Weights of a small mixture-of-experts language model, trained from scratch on English Wikipedia: 48 experts in each of 7 layers.
Below are experts of layer 5 (counted from 0) of a mixture-of-experts language model. Rows are named router (the router's row for the expert), gate (a neuron's input weights, with its number), up (a neuron's input weights, with its number) and show model dimensions 0-191. Each number is 128 + 32 x the weight over its row's rms, rounded and kept within 0 to 255. Numbers have three digits each.
After each expert's rows: a language model's description of what the expert responds to; "comes after" lists some tokens at least twice as common just before its tokens as in all text. This comes from a sample of Wikipedia text that the model never trained on. Tokens count by the router's weight.

# expert 37
router:119098111223131112121133101094217145140146137070100130151123093107176187153084166130175174125129172107123192123121130144160163118099156187145132077153098145182118122100178141150160112093135146149119105056118138132048114169099162170196104100134097148118098084142156120106150092174089140164155146133119175130100115113111100105099084143149120125146130162162111104114151182109109105114131109092163095127120162132109136035140080156089069082132088154159157114152131104053136148169089162077178103098125115129169104147095104148137085063167125129115160154136134104108069076116156108143
gate2:093142099149163173092191128081119159168106141138135135148162086135127195150163130138123159138111097096100124141097185170125147137169095113116114169137134136116167111145136149094080131139144120122222120122127146157133140115175090137125103070152110158135125155164124089160203078122105151053119178153187128148145147160109230139104154148102128121134105096119125114115044121097102153155148140127142112117152169072104182089120068107127178120106161131071088131050196153097095205099125108090101090077122146089138141121109182105131140115161146120085066098138112137090075094145154142092
up2:108110127071152155107107095149160142091115077096147170084124198155132084135094119128107083148120180169149157111155154141155129176053178126158106115152115109109110105128059137158175134091043080112091136166106129108112119131090126140112142102090181161167095125120097090085137139181174120147117113103103102148207130129143032112173076133130155116121091125163148126180171137097152129127137158115113134161173118188166121151105133135069115153173118113159110101134142118177133166174084146165134153151130106122089084137161081123119100104067071156169158186104192144120184095071124135157
Description: Small numbers, digits and en dashes in tables, scores, times and results, such as 0, 5–7, 3–1, 2:16.
comes after: " |", "–", ";", " (", " 3", "|"

# expert 9
router:091078104169150101136124091086175131125139136087086145150094126104160172171107159122155153110156170129133133093127169116162165137090164172110097083181099146166099106088164177134162097072111179161089113087100105143086095145084159166173102132194080157104106098130156098111168084171105126165135166135159164167112116100084102087086083187121136103163140153166102093100149171123096090077127086075157088128141139092106130082149088171076089091098101145172139104118180156089168109171101153083146080093105114154144076156085148148111071095152138095107177151159151100147084090124148111142
gate1:142064162126129160071096115097144215146133123099150201087149058182106140141149138155138184131148146118132186164144197060149043120132130116094167167181083157138112072118094109120127096193148111121134085131092131171102126109097125162136148104125052207151104129106129148130126112148117139104089179124128131080106075178092072135096111094094158156141164118145126138091134114134086124131158062182077095162145160154150200148150187140133111126092121183140139120140109100155163138140109150146137218117108145092110107144085140145056129132164124129092122119132146113130102109121103120110
up1:111120159120097134122082099170077198147141153179086103101122120121151148124136127116181145159122100201139160149149089135105120167136127137065116159126105180068190128088137210132184102132118119147105080137090123122179146137095102155111104113163090152156173122138068097082203114096162144197082166135122148166113126100150153095063110120168164089112039104128156085152196143103132120151063114162144116146161143122110186150119118162121144133107114175150154110162094117133160160125126112102091117165118114153135163192121130099107079083127065114135165139057103067079143105128136119127
Description: Word starts, dashes and years inside discography, species and credit lists, plus general nouns, such as accept, 1999, -ma.
comes after: "\n", ",", " (", "Personal", " that", " they"

# expert 31
router:120120085215145108132165100100203149128171144077068140143129116104143222154110151129111161147156146106102118115119132182171149143115148126134102107155104184155113122125160156141149096096103140159114107088075138109079104183066166192191104150152117197087123088141165133111121079176084117160151156142143121129114123101093029114141074151118120124127164138151108105109155142112115077113136094124114095120166146071111163124146079151097106101105074144167176132115137114090171104155126140095151064109119144135112134158091140123110086079135147124089164136125196090107072046093129179131
gate2:109166157070102070154104121035073136135141111119119103126126125108164075126094117139136127168163123131105115163191154115097174087130125081139126116118137134107130153122139130103108154147170164107116117115123135194158096185143094128090128115093115145223129153120119167178095105100135146103122131120138195126112151154096116119102106171108087096130193115094127164113163150135125087155165148125106190061160098123063080182071091146110110101080077107144095121121156131122173105087137157098123208139162125046178131155105109186122158214126161137166083087087149174161144144153106124125
up2:160081119164142166088174180206137131153142158076114120113134151169137170120158116097155151119078149120089137152061137135135105168133161135162189125132138064130112084182103141185093106125126156148117136126104143139149096071115155069145123113159112118039133129141122156088146127090104111176108100124117049121116107119148135109123129159107142151116107153137113093122114104105126123169125180106164026140126125206163121052175152183183144130253111105150128126121111141135117094158147100155139083133111113148112158121135099085156149088131081101133178150162115112064130072100142173122
Description: Line breaks after section headings and paragraphs, and hyphens or en dashes joining compounds and year ranges, such as runner-up, 2024–25.
comes after: "\n", "==", " ==", "===", " ===", ")"

# expert 28
router:091079106168151099135123090087176128124138134087084143147095129105161169170104158123153155111155167129136131096129169118162166136089162170109099083176100147166096104085161179133161095073115176162090113083099108139085095145080160163173106131191079157107105098129155096109170082173104124165134165135159164167113114099083105088085081186120136105160139155166100090103146171120096090080125083075154087129142142091108130080149086172079086089097100143171137104117181155086167110171102152084149077088105115158143077155086146145109072094151139093105179149161152100148084090127151112139
gate0:105168153115145140122166159088134079107097026061129087136140134150173114088115111193121133112163193128135097155149121114149123111072144135109165143113116148169145096148091105178114113132167093147091147120116066075081103138139126082210118170170136119092148142100104047116146130184117130068144117153116179089138030110074086163125160169157130151123147111162098116114123109185093134182172095163167106134156141139124109136143134140131112113120116167125129154105128093151136140163167141099147115141059123122154096125160134114156122185149138143093125084199113074145168203108155062097
up0:135073147106160117147090144165121157102141121092166175142188111128106151191163150134155077171112206126076140080124100124157112128111104108103076172118089076089174112085102091118157184130059145082188116089110112090082106113161100153101138161125127168150137134090153146154060088073109106143127165211136125106150158114126127187119190128115193180086102114133167105128086126127106112140168079136124171158154157082110115118177097117109119141067079179155110127182124122156156106165127088121137111137105106100134175138099133192150128106148136162061087116159141124168145146088122094078
Description: First tokens of list items and table cells, especially years like 2021, 2022, dashes and word starts like Gr, eng, str.
comes after: "\n", "|", " ", " It", " —", "198"

# expert 3
router:129115125173162092154148097067181134131126134075112128151086124092170154131086165167150178132157134110159149084173158140173185120106150147120094105145088167161094082136160145145150095088132157142108095083085095145090098155087167167139076155155077156096090090140118093132164089157121103191144141161158156140090092110113086098100094136167167133175156164152082087084137189099120089091110100102159083074120124104104136128140156217088067109100118148168108118098148085117140163150105167099125100088100088164133086151083146102129126100175097155075147154160140079142074090177165162145
gate2:160122148141133057046090112166084164117136141118110138169110164101061097128116140133145101133154160130123131130089149113099105127150163094086118145138130085118137130138108115163143117124174112118176147118170170097155163119164137089125165096107127085116127144117080137141074154070142194140101120143138152093130155116201102120165119112135120117148130164073204216169140144130097171178197110063114189145102158119117150087093074015127166104130159124087125136117092139139155127082099116161176114164128174161147186108138117140143134109081127151143170109122112113048208112100145167129
up2:075096103104174109141189137069147130138062157141115138111154145114169138155109111150158147190107135043167106138195156139121114146086137088145122062133085179139139185115108160172149108149092177127144116165108104132131071110140143142110138144153114171126110168151131075143146145105131131090125179097125152152084123172127126131074089123068194092075115156118097075108080121139147121087088140152172095105145104133102142155139155187069127159148123088163158113125146125132109145164134148134061091077136101108149000156093172151134157135149086160103119116144165157201106144104095115107
Description: Indefinite articles and determiners beginning a noun phrase in prose, such as a, an, this, such, same; also word-final pieces like -ual, -al.
comes after: " a", " the", " as", " is", " in", " with"

# expert 11
router:105071115241145082139087107098168099119166164081085118150123129116179164137094146165193151135146204107118122136105145152177146163057141145158128087133087174159080113125154172137119127125102144130115126072091081119085083140114127163136096140184081198091092128151185145096101092168106106154126148170167177128101140114089112118100100142111130067141149120169138082126118145080103129100111085108144099138170144111124126112176117162110135049082117154148146143127138112061180107163140147092161093101117095137164110137060133092111105055138147139115141153140163087102112089098187121139
gate2:154131106140171133114089117101095107167141138126117136179187152111123185101077168127125141155140039135120153164056150102129169120148123128120058127079143114109084113130179113172119152094070119122191109104139161107143086127071153120168134100118129130115127164130147151160185137129125151102161131094142180113135054132173119124130093153144154122118115089127149147136092148084155133143161166149128109114152111124094111182061130123114126134154115107145154084080133093142150090038093196165084083113099144162142131121132129125186094134119100193134114096255163151050091154150166124118
up2:157144141060107097109161122157120116101156135086113176102086141094119108158139111154140091131141152143128155118193126151121101177161072155153169126180203117145113103140166113095166082154200154112138104154103124138106143110194147102114144136139120115128126112126126087065096129185129123135046147176132098077133219141130149124168175129067070129120097143110123082111130113155151142122092091138110164130151180122111096153106133096135161122139127125105078113114208173125098246152135066099194134169168105108130109123108127100125142128105165054111148083086108064135108153124109172105
Description: Colons after infobox field labels and pipes between table cells, such as Enrollment:, Dialling code:, age in birth notes.
comes after: " ", " 0", " 1", " No", " Total", " ("

# expert 4
router:094076104169147099134125089090177128124138136088087145148096125104162169171106155124155153113154169129136133095129168115162163140088166171110098085180101146168099104088160179135163097071112176160087112084102108143088093142081159165174104131194078158103106098130155098110169084175107124166137170136158162169111116100082102090086082186121136105162138153164100093101147170123095090080126084074152088128143142092107131082150087171075089089096099145173139105119181154087167109171100154084148081092105113157142078155085146146109070094151139095105178147161153101145084090125150110140
gate2:159107173078169092139086132133174113145083122070090118178114141123061149176105144149049142114144124133173142074204170174191138168110151121115118127158098141173118128084102162123096109179120067117109121161130115137151152147154179220100073092162146115101134120129147124099117138157092088180110126136143138069127110107140107125075166143141118096066080153192081116137138113162141082133121130125077100167142090178167146111132172112118135159081134175156088127149130085125166116160140142110139134143093141130164094096133150054150138135127145122050184133181091155117061111073111137123
up2:090122145166132163111139133114126155148131128102133140090112129143143127133136181161128132093171152109084173124111118181042161136062207129101121105129173077132135108070117096156098179127112119181051126128168069076155134164143147187181167097081145122084145131183116159103193143081097155128221123106184108102137035140180130085182168116135131154121099124121139132161163096093142137137161133118094131142123130123103130088142153132132073172078124058088113135095082170162152092136159109091124137085168137076136177156112147136161095137102138098105133113104139101067124162138115157133
Description: Word-initial pieces of names and rare words plus function tokens, often in military or war history text, e.g. Bad(hra), Jud(i), against.
comes after: "\n", " and", " of", " in", " to", " that"

# expert 14
router:092074105169151098133123093087175129125137136087086145150094126103159171170104158123157154108153170129134131098130168116161163135090163171109097086181104145165099105087162178133162098073111176160087114084101105142086094145083162165173105133194080158104106097127155094110169083172105124165133168135161163167113111099082107089086085189120134105161140151167100093101147170119095091081127085073151089129143139094107127079151086173078086089098099145171138105117180154087164109171101151085148078090106114157142076154085147148110071093151137094107176153160154099149085090125151107139
gate1:067102122061134125155159131153200169108161155121051076191132101147132083133116141067116203138082074083098169130107148036148145063063118188149131119126070111188125153121137132127126103154103131112117124136135126094165129134093201180159159125190135130106102114107136134094163109147155127166102133111120204177129201104157095079125098112155058161132094157132159130111113190125119113052140079154109156163117130144110073146147111126127134143161122133136127094131152154179115110119130153112136160147090103141140136106158157139137133066103107118146175113123149183162091107126085099140
up1:155124096166186101041138183100151167137088119092121194156115126165093159123130063128078162120090090125112165190127155160117040148106107119079093162182150112134099120114114128147090131113134048157152097149110112175145109106130126160128108129110100188106144113126158168101111081180117116142175138102176085126093171126151181117131120115165162116152072115123151190137161061093133108128102156133151137123074140121125159052156130109098101157185080131124173124175100120203118088134110174108169114069151154075158185119158109085088120134159156148139127108131195123132103149135111142128
Description: Plural subjects and past auxiliaries in reports, such as were, they, was, plus table pipes and ±% in election tables.
comes after: " |", ".", " he", " they", "3", " ="

# expert 16
router:093079104169149100133124090085176129125139135086086145150094127104161172169103156123155154113154167129137134094128169117162167136088162173109100083181101147169098106089163179134162097072114176162090114088103106141085094145082160167173106133191078159104106098130155097109170083173106123164136169137160162166113115101083104088085084186123134107161140152167100093102146167121094092078125084074151087130141141090111133081148086177076087091098100145171139105115181156087167108170101153086149079092103115156142076156085147148108071093149138093105177149160154102147084090125148109140
gate1:173150172128154138118128144131193123121154145130121085171110148175153146118093174075115106137127141118095096067195202087146135128078105169106094089127095053134112146126079158162168091162128174134144133079144158068139174109062117163144112097102083169075078151129143129156080145149083113110155150121130135129108051129147125103167089196124135126154133087138077170153155163111138058065055136128117140180188088131156147116130097185097115102178135107160138116172126157156125150167182122135073107131113156078155139089081146146145104098141120079116129150103158092115138116106086142092
up1:113129079086109130128125094131115171125115120122089097120083085122112170159074098124118118134197145156155116210181112143172083108129141117135121107139101085185100090188149079049101139138172139139196075126108159052133139138186134147125102131131170131150097106138147121107174110123101144096206096125099142114080094166098151163082090107146189153096090127159153195121174072111179064108125142137101094203135149071137117121150155142117161194111143128106127112169171115143173075111108131095074147099164115114142162092104130103112113131125142167135099131134142207104141111138171120167
Description: Opening pieces of foreign names in lists and tables, such as Am(itabh), Em(baló), Ak(ki), plus "and", table symbols and signs.
comes after: "\n", "|", " in", ")", " United", "\""

# expert 27
router:091078104169150099133121090086175132124137137087088144149093126105163170171103157124157152110156169128137135097129169117161167137089165171111098081180101147166099103089162177134164097074114177161090114085100105141086095146080163163175105132193078157106105098130152098111170081173105123166136167136161163167112112101083101087086083187121134104161140152165097093101147171120095090078126084077154088129142140092108130080150086172080088089099100144172137104117180154087165110172099153087148079091105112154142076154088145149110072094151137093106178152159153101146083091125151109140
gate1:126119094200121156095081068098127190110128066193109183117101137191131156172125159154136167144161098070113166072143191125128126077094151126102090128141089125150124076101146119120169154094116174132097135098114123153136127133179138150142068150093075189077118139104144158121144099124075133105144139123156179116142109142099077111125136065141160105128195167168070077154116146105132205107175099137143065133101104145151128150151150173097159127167108129108171131097139108101086096104109129127177098096119053164101178146152117074118113124171144166113119107097123101160151154094114181185
up1:106168186121070143093076132129105078139093128140094163129167107103147102099110145127140149157101142152138156156120137161146104133133161109106138105168131131102154140099103128139198113117155175084086201059082092082093195074112082190170101145100122126130083180132121111152091171097130142117120136170109153100116091152150121155171100108112149148114129199139094118095171181139116136124058155137096158103185098137162108159169149135160146113100161105072111130099190074123085128128152143159080079141110113154120106088095120176125156139176099104088152171100185146053205141154160135067
Description: Pipe separators and first tokens of names or entries in tables, such as Ram, Wang, United, plus word-initial pieces in prose.
comes after: " |", "|", ".", ":", ";", " 0"

# expert 38
router:091079103169150101135124091085176131124137136085085144148093128104159171169105160124155156108155168130135132093129168117162169136091161171109099085181100148165096106087162176134162098074113174160090112085100106141083096147083160163174107133192079159107107097130154097108171080172106122165135166132161163165113115100084105090087082185122135104161142151169099091100147173121094093079127083074156088129142141094108130081149086172075087089097099146169138105117179154087167107174100149085148081090106116156143076155081148148110072095149139094107175148160152101149080090125149109140
gate1:133155088205129145078148160114105113150145162046076158135135101101198151112128132145086083122128166149123134125074169106103150130161142098032158175193102135179146119111133145160124110142173128125091128132125165101115202148148165106127086097124126166081098111078128132133098106108183189169187169137147152112076110108131073081080126172097113088133127093111114125095099081139215157127143112174117143111086152146128129151160118171132103071110156122179127076134118097080143085120144164145158132162161106142080113093118162112113083173158149131115113171082091112120083142070172111138
up1:097105111130115083185083161092068128106101201119164087117121121152160132106148134129135185125147124137094136058144179109081124122114123145128146139074161110122122093143112168011135180102140148126145095141166125153103120103118110104131140164118117111200147100144121142150103152186071101140116065098128158140177197100088166106107120098119161146140107146146142130166192119121120027116122089098122144123156150111133153129112076202119135134177089114106128100100087137127092100167162115153078136111171159182113129088146139165135168114071146109102193209099138130108143156178155164083
Description: Numbers, units and articles in tables, dates and descriptions, such as the, 1998, mm, 3–5, Vol(ume).
comes after: " in", " |", " of", ":", " was", ";"

# expert 15
router:108110086207172129134143071074227121106133148081058167118084154113144168137109138143141159144134156121134161129104181155161178121104165129128061112160069145176109109106159145132158092106122145161118105109088119140112082146089192200170111138134052182112109121134125136118139075158101135175164148144117154134093069116088063120104112128142107132172158133145103115103142163110120080129100102115153076117129171090099152079150113183091099124108067134143187113099138103066166164195087165105151118099128126130122144140109122104117083101164098120123191165128154080108106072125157139158
gate1:082184121140112156227117152063117078166139148150124136131122185098104106179117082105181112150106111119149099081108150102188120089143098131129089147132134146141113133083123111125144084116172182139157156148134121085111103181188111083088105103122092107098123121140155190173068140119133087130180113194095107170115105120110209138213148156150222157126177111043115095096122168157077170143125135126111108145122095103116130161134088132105122134112120145115134120143115182103139146106175136107090083186189096148130097135136101097162099108094134128137129068160174118075138132125125101105
up1:083129184143120138090119125142130139086159139078027150133134109052123135093091138184074094177091156109147116084174192141072123080160150085092142115152149045153161101120081108146179105098150110154167120160150151115159173102117108109179140094102123118085161104096089143108116157102097064157117101143175080188105108141186122105147110191124109103141146152141087081132109154187131122119133124166188106104163131138153156075140132124102117147128065088203149158141113102085125110128154146156201150136121165165109107117163118119174148150079147154124160116110157129103161182087127129148
Description: Single capital letters inside acronyms and all-caps words or headings, such as PolyGram, CONCACAF, ChEMBL, ==Education==.
comes after: "\n", " (", " \"", "==", "-", "==="

# expert 46
router:091079106166150095132123091086175129123138137088086142149094126103158170169104156124159155111156168130138132095127171115162166138089160172111099083180100148168098106089160177136161096074114178161090113085101106140085097144081162165176107132191079160106108098126153096109170084174107125166136169137160162169117114099084104089084086185119132105163138151168096093101149170118093092077123082074152085128140140091108129080152085169079085089100101146172142108120180155087165110169100153086147079090104111154141077153086146147108071092147137091105179153161153103148083091128150107140
gate1:106112106145125138122141114107157136184134186131147170160137114131190149126178168077141101114131112135110128172106118139117110179098098152123150118156114121186193162121115070170107149095120118115132097098152164095117091143073159146112065129096075110108111146101153164098134095133123107149144140113103105187151122072173129153165085093161173103114144134117128147169157171158130180172228122119102157176164193159124135108104147158160111103136128092115139077106127049099158114141097169064161050131043122112138092101140115106131059150134094156121139131136066067107061083150076131146
up1:111168117118162074141130118123139163125101190171166076195091106125114118156107079125141116112173150122147125117139148137153122135156161102141107153133122122131094136079120210115097189085099091133092133136119162071098159173115142120158131023168138145201100148179142106127080164093156126181121144083099143152110141129157126117112139085139088106203128176135183121141113103115170083146131153152137102101132063136152166196110157175074159154102133105096128110091072132148198127176076143108148061062086099103158138178080093095107135122121140155139087110092189107100113144112116140136
Description: Line breaks, digits inside long codes, colons and dashes in lists and tables, such as 030307, 0859, Authority:.
comes after: " |", ")", "|", " June", " 0", "}"

# expert 7
router:092075104169151098133123094085177129125139135087084145151093125103161169169103155123156154112155167128135132098128169118163166134089162171111097085182101145166099104091160177133162096071115177159089114085100106142088097145080161168174105133191080158105108097127154096109168083174104124165133166136162163167114113099081103084085087186120135105160141154166101094104148171119094091078126083073149086130141138094110129083148086176078086090096100145173137104116178156086167109170098153083149081089106115155144079156088147149109071095152138093104178152158152100145083090124152111140
gate2:118048121207166170127072100075174071092125128077062137153147160148132147108116061164113108091150040155094167117160148164131155044138143118127165145127120124121150145113155152135098102137117139071142134125089090167118049137158067146116168141152151108142109106118130154071122093125150173135171156141117160108103064157149147149113151125142131115144103143149112145123136210083142155143176122087112126105129129144125142098130160168118103114119123124109170124145152141102138141138157153090127125116181136127139156141084163109184106147156125134154114089166152072065135014047158168095
up2:104121142136250129106096150062188131128096115143100124179135047091142098107146109093148141142171084109134084133171146105134136114166107122186182105107141084116184185147156169180100105147146143083143174095140143132208158113098120135102128129084122174114140154091138149082094088193097114132099093110159142104079110062125128122191125099111173091162143123087162168148112116126120117093145203153114126155109103196104107069095140130105183072127079136161108115106143106162138129142126100086152168061123110153185150111164148113163130111128136115133068141088144100146158103126131112124
Description: Line breaks ending table rows and the first token of table cells, list items or names, such as Men's, surname pieces, years.
comes after: ".", " |", " =", "==", " ==", " In"

# expert 21
router:091078104169151096134125088087176130122138136089087145149095126103161168171105156125157153109154168128134131096126170117163162138089162170111100083179099146167099106087161179132164096071114178160089113086099106142086096144080161164173104132191078156107108095127155097108169082174104124166135166136159164167113113101082103088087083187120136103161139151167097091101147171119096090081125082076152086130142141092106130081150085171076088088097102144173136106120181155087164110171100153085147080090105113155145079154088147146111070096150137094104178152159152099145083089125150110141
gate2:097136160195142157166151068162151189110131135194106174121122087140181190157188122146153155123116117093125140091094106123132129111112104163103065119131112124127077165124146124151105104123097190100105092075191105107133082142131103143183136128172092180091082120122142120182159173126119132142179188054050100107131178171137155085109102206120127156115107195126082139148127075161157115135150117087131125121158153119090107105118154091112066116116108090182157100141094140099124122141191154102130148063147095137164132149102087117135073121154158120196134112114127134122121122083149085083
up2:129091080145072125103138142133081122178169150115113098169162099130172097130180061156148083101168113119158121129126164083081140152154060125119108143150116120147111097125099185102136081104117206171169141128078080108109151113190154093115186163144136149119140081155142085133135177118164128130048189142098131129189135096123103154083075117129153137123099117124047201125112121144093149122173165161142121136186127162095100079151087081143101116097124156118099157132136094122114192130146146081091104104186112089158160157103181122155109134142169191144152097138077113151155190105110120128
Description: First pieces of surnames and genus or species names after a given name or genus, plus sentence-initial The/It, such as Adam-s, Mar-able.
comes after: ",", ".", " to", " on", " as", " that"

# expert 45
router:091076104167152098133127091088177129124138133086085145145096128103161171169102158123156152111156169130136132098129170117164166137090164171110100082181103144168101107088162178133166098074113179160086115087098107142086096145081160164174106134193081157105108096128152100110169082175106128161137165136160162167113112099081104088085084186121134105162142151167099089103148169120094090079127085074155090129138140094105129084148087175075090089097100143172136103117181154086167110171099151086147080089105115155143076154087148147109072094152137095103174153158152097144083088125151109140
gate0:124145124193146121115155093108181164131146164141205125143097123099197079186120171136128124174161156096086144114099157141158118162093143112166111088158090119168127102182154129149151175080151184113158135176134068160144083108168139192103102138093104144117147099147141103089060149110146181072131118114119096111155159128131089089104162129127178153133089075124073149116162144126180084119107123119141114137076129161119143148134075154147082099143124116130129137115205065051119099161095095087203110083100151116152096100094172098091118069181127114132094137094131086077136095161122114127
up0:138120189129121165126145184097158109142141102146092092134099151149179125129109150173182080105111131110118112104148115097187161078102111085118107095121122113152107101059108142162096105146146154124202098126144081144148106101117105083169141112173167149152087140097094095132159122065208151118132167141071207113076136151134132174118111147135116109141135088176073094097187098103105119132145096079200175212079134134120067111157121141136113149134104129095168125160096174087166062146179157070192126152108135092129133152119120157067159117182128133168117109118105112117122152129108125188
Description: First letters or pieces of personal names, species names and common words, plus coordinate minute marks, such as c-ymbiformis, Park-er, ′.
comes after: ",", "\n", " the", " and", ".", "-"

# expert 43
router:114097117187157093093127054108199131162164145079074143197133112141155213140095161115163152140144158120127141148138120135198151125077158117072083065137077164185071094135145153169144073100134147121147097091120131144093091123077178165157110159154077168072114103157151068127119086152112122132149156130135130131101121090089099065117099177150139123199173154151104082140111157076132094081146083107143094102125149087121140090149129163119100048111113147160097125116157105101146134150123159118177092120127113131121132169091179108098096092144142110077142146152131096129090087110175154138
gate2:125076137089140155100155126125146120145136159032114137179136103135149107059136138144152099106118115070177150168095141102162160091077127111141145113163064108099145133144163166203141146161061171138074172109128107135179111153086146123125159116124091156138219175170125127162108149126140127109150140173177104114156128155126087119114105128126081149161084147069149116101133130126112147103139165100164155105106130137173097117108173069142165086135164165093096149106128153123135179119092160089080117081148132147155085106114020045144122158152123114215137081160154107139093141144133163105
up2:114074127113139169048180119131154103122146115133141147143136118111177095082179168133104033140150185124121099141105172109110163071100110102105133144147145190095155145101132165183118130141040145132117204163165148142159087132095112114127204108124121176115228174139137078208139137106126101137119176134138121098176145175115093088108172150107070129144112156040138148130153137103127173107155132097116115142168128124145097144088130108140140137135119145125093177105158122119146158097105154077121119092148103180098086093147110067137109127115061116136125135183164145119104138111180117078
Description: Conjunctions and list commas linking words or clauses, mainly and, also or, but, while, &, as in Arts and culture.
comes after: ",", "s", " and", "ing", "ers", "es"

# expert 6
router:091079103168150102135124091084174130121139135088088144149094127104161172167108157123157155110155166130135131093126168116162165138089165170108099083179099148168099106085162176133158096074114176161091112082098106144088095143079160166172106130194079159103108098131155097108169082172103125164135165137163162168112114099080100088087083187120136105161140151166098092103147174119092088078126081075152086127142138093107130082150085168076086090097100146170139104116177155087166107170099152085146081093103114157143077155085147146110070095149137093107178151159150101147084090124149108139
gate1:154126146168056135134095154105164134099094130121114117135094147158080144169039099122171153140129169142092115147157145189156140103111155128074145172112096185135116120117209187109130110136129126122127106151176133138130077132076106139134128125131134134080116056114119084101097170141115111125072128110045104093096116129148096093108188128181161109069114161081108163180116158079116123145104166140173110103104101181154150155150141165155163097122131169137222153143099114139141104141153156095091057071116082172138128174140129163180117152128122088103110084133156150195111163158064124111
up1:173090121105109092135138066120202138114121145145128142145143147104147101073110139141124148143192074093210095109108116096094160077167226130086142105156133138103158129193083146142113119096103129133168122129073102107138098177126074093142147143134071106163155126071064200127169094135123101119135159121146140142149208116120205146124105178147195093120154132138085082079125093183124127130139088144126151122102104158090115143130144145116107098175104094103124148120162169113107152108193124143111140100139113088101129072113177114098067115089145142185166139133198087114097120096133162131
Description: Line breaks before headings, heading markers, and first pieces of words in lists and tables, such as ro(e), fl(iehen), Stat(ue).
comes after: " |", " of", " and", "19", " by", " \""

# expert 40
router:091077103168149097133124091086174128124139137087082146148093124103162171169103159126154155112154165128136132096127171116164165135089161169110100083178100147166100107090163178135162098074114178163090115085099105139088096147081162166174104132192079158109107097127154097110169083176106126163135167133161163168113115099082105087084086187120134105163137152168101091101149169119096093080128083074152088130140141092109132082148086172075088090097100146173138105120182158087166110173100152085148080088106115155143080158087151147110071098148137094105179149161154101148080089125149109141
gate2:143117145213102119134143135154147090096091116103092150128152180165144126111118105108086053137137134185080104083127181104097111134096071146176100174075082125097063081119146139121195194087117137138165108100092129122177161176101160123167118214102126086128183091095114164094147109127107077153142136131179160120132158117126126136091073154092153157121104092154148182117121176082146194112109096177120141107107108182185127101137124110091053111112160139114127108107114078177135153156152125132146157164153130087109106109164180108120152102109134157118123183124161151093074129086173117169
up2:116150144152141169135105099072184149115142114181170161149159154177056056154107144154127173137117132043159129128145150164138143098135105079141118137123173109176160092119113109113214130122132118134141127085115152159119140125129122117123149118138138079121068057101067143167071165135099178113140138150175166123143120093154097094146103145064086130169192102139056130131127115094079112092126163160098149112089167114107134094147159151159118107132106119174148159139109146148100162140137095089133140068119125125074087056153163184166177111148105071158096143104155164131190184079115085092
Description: Name or noun starts right after of, in, the, or a comma, such as chem, electric, Comm(odore), K(urdistan), Be(ograd).
comes after: ",", " of", " in", " to", " and", ":"

# expert 18
router:091076104168150100133125090087174131124139136086088146151094129104160170167104156124154156111154167128135133095128169117162166138090163172109100083179102147166100105088161177134161099073113175161089115087101105140086095146080161167172103132193080157104106097129156096109169084173104122167135169135161162166114112100082104089084083186120135106163139153165101093102146170120094089079127084074153088130140139092109131081149085173077086088098100145172137104114181155085167108170101153085145081092105117155143076157084148147109070093152137094106178151159152101148083090124150110141
gate1:086151120202135130124107160138184163131122117156087086117070115113216121154046137088141116123101107098145093150186119113119088147110130106153064119127170094162141147170146159189113097132117076083108053092141138121080137185139121167162139139205097110059127142154151115130138119163108155165155129058179125191188156149105134127085145171132174129200158119199105117081102154136103122125133120164131125103099149084143120095139154097178101098161090115112142124141198142123088160127140116124143100118114132108102041107144191115100117104115110137143135145176095096117114105087079137147
up1:137157143126164185130111126127175060107130154087144157180119130153171101146088182136109125122120119104156107125080061151038132195082122181113122108153124119174165178103111093094106079086155123181091091164115206155094123123151125157161108157071081160079155112137118073149149122083119139141142101083118156063131140105131087174102096087137194168053119112131088139103149123134146149122135158119105125087145176147172193114129143123176069140167093104114113115155115064154084110134122141168222124135083125127120098131147110149147141127126120156179128123177120111101098172136088143166
Description: First pieces of names and nouns after the, a or sentence openings in plot and game text, such as Ven(usaur), Mon(eta), sculpt.
comes after: "\n", ".", " the", " The", "–", " \""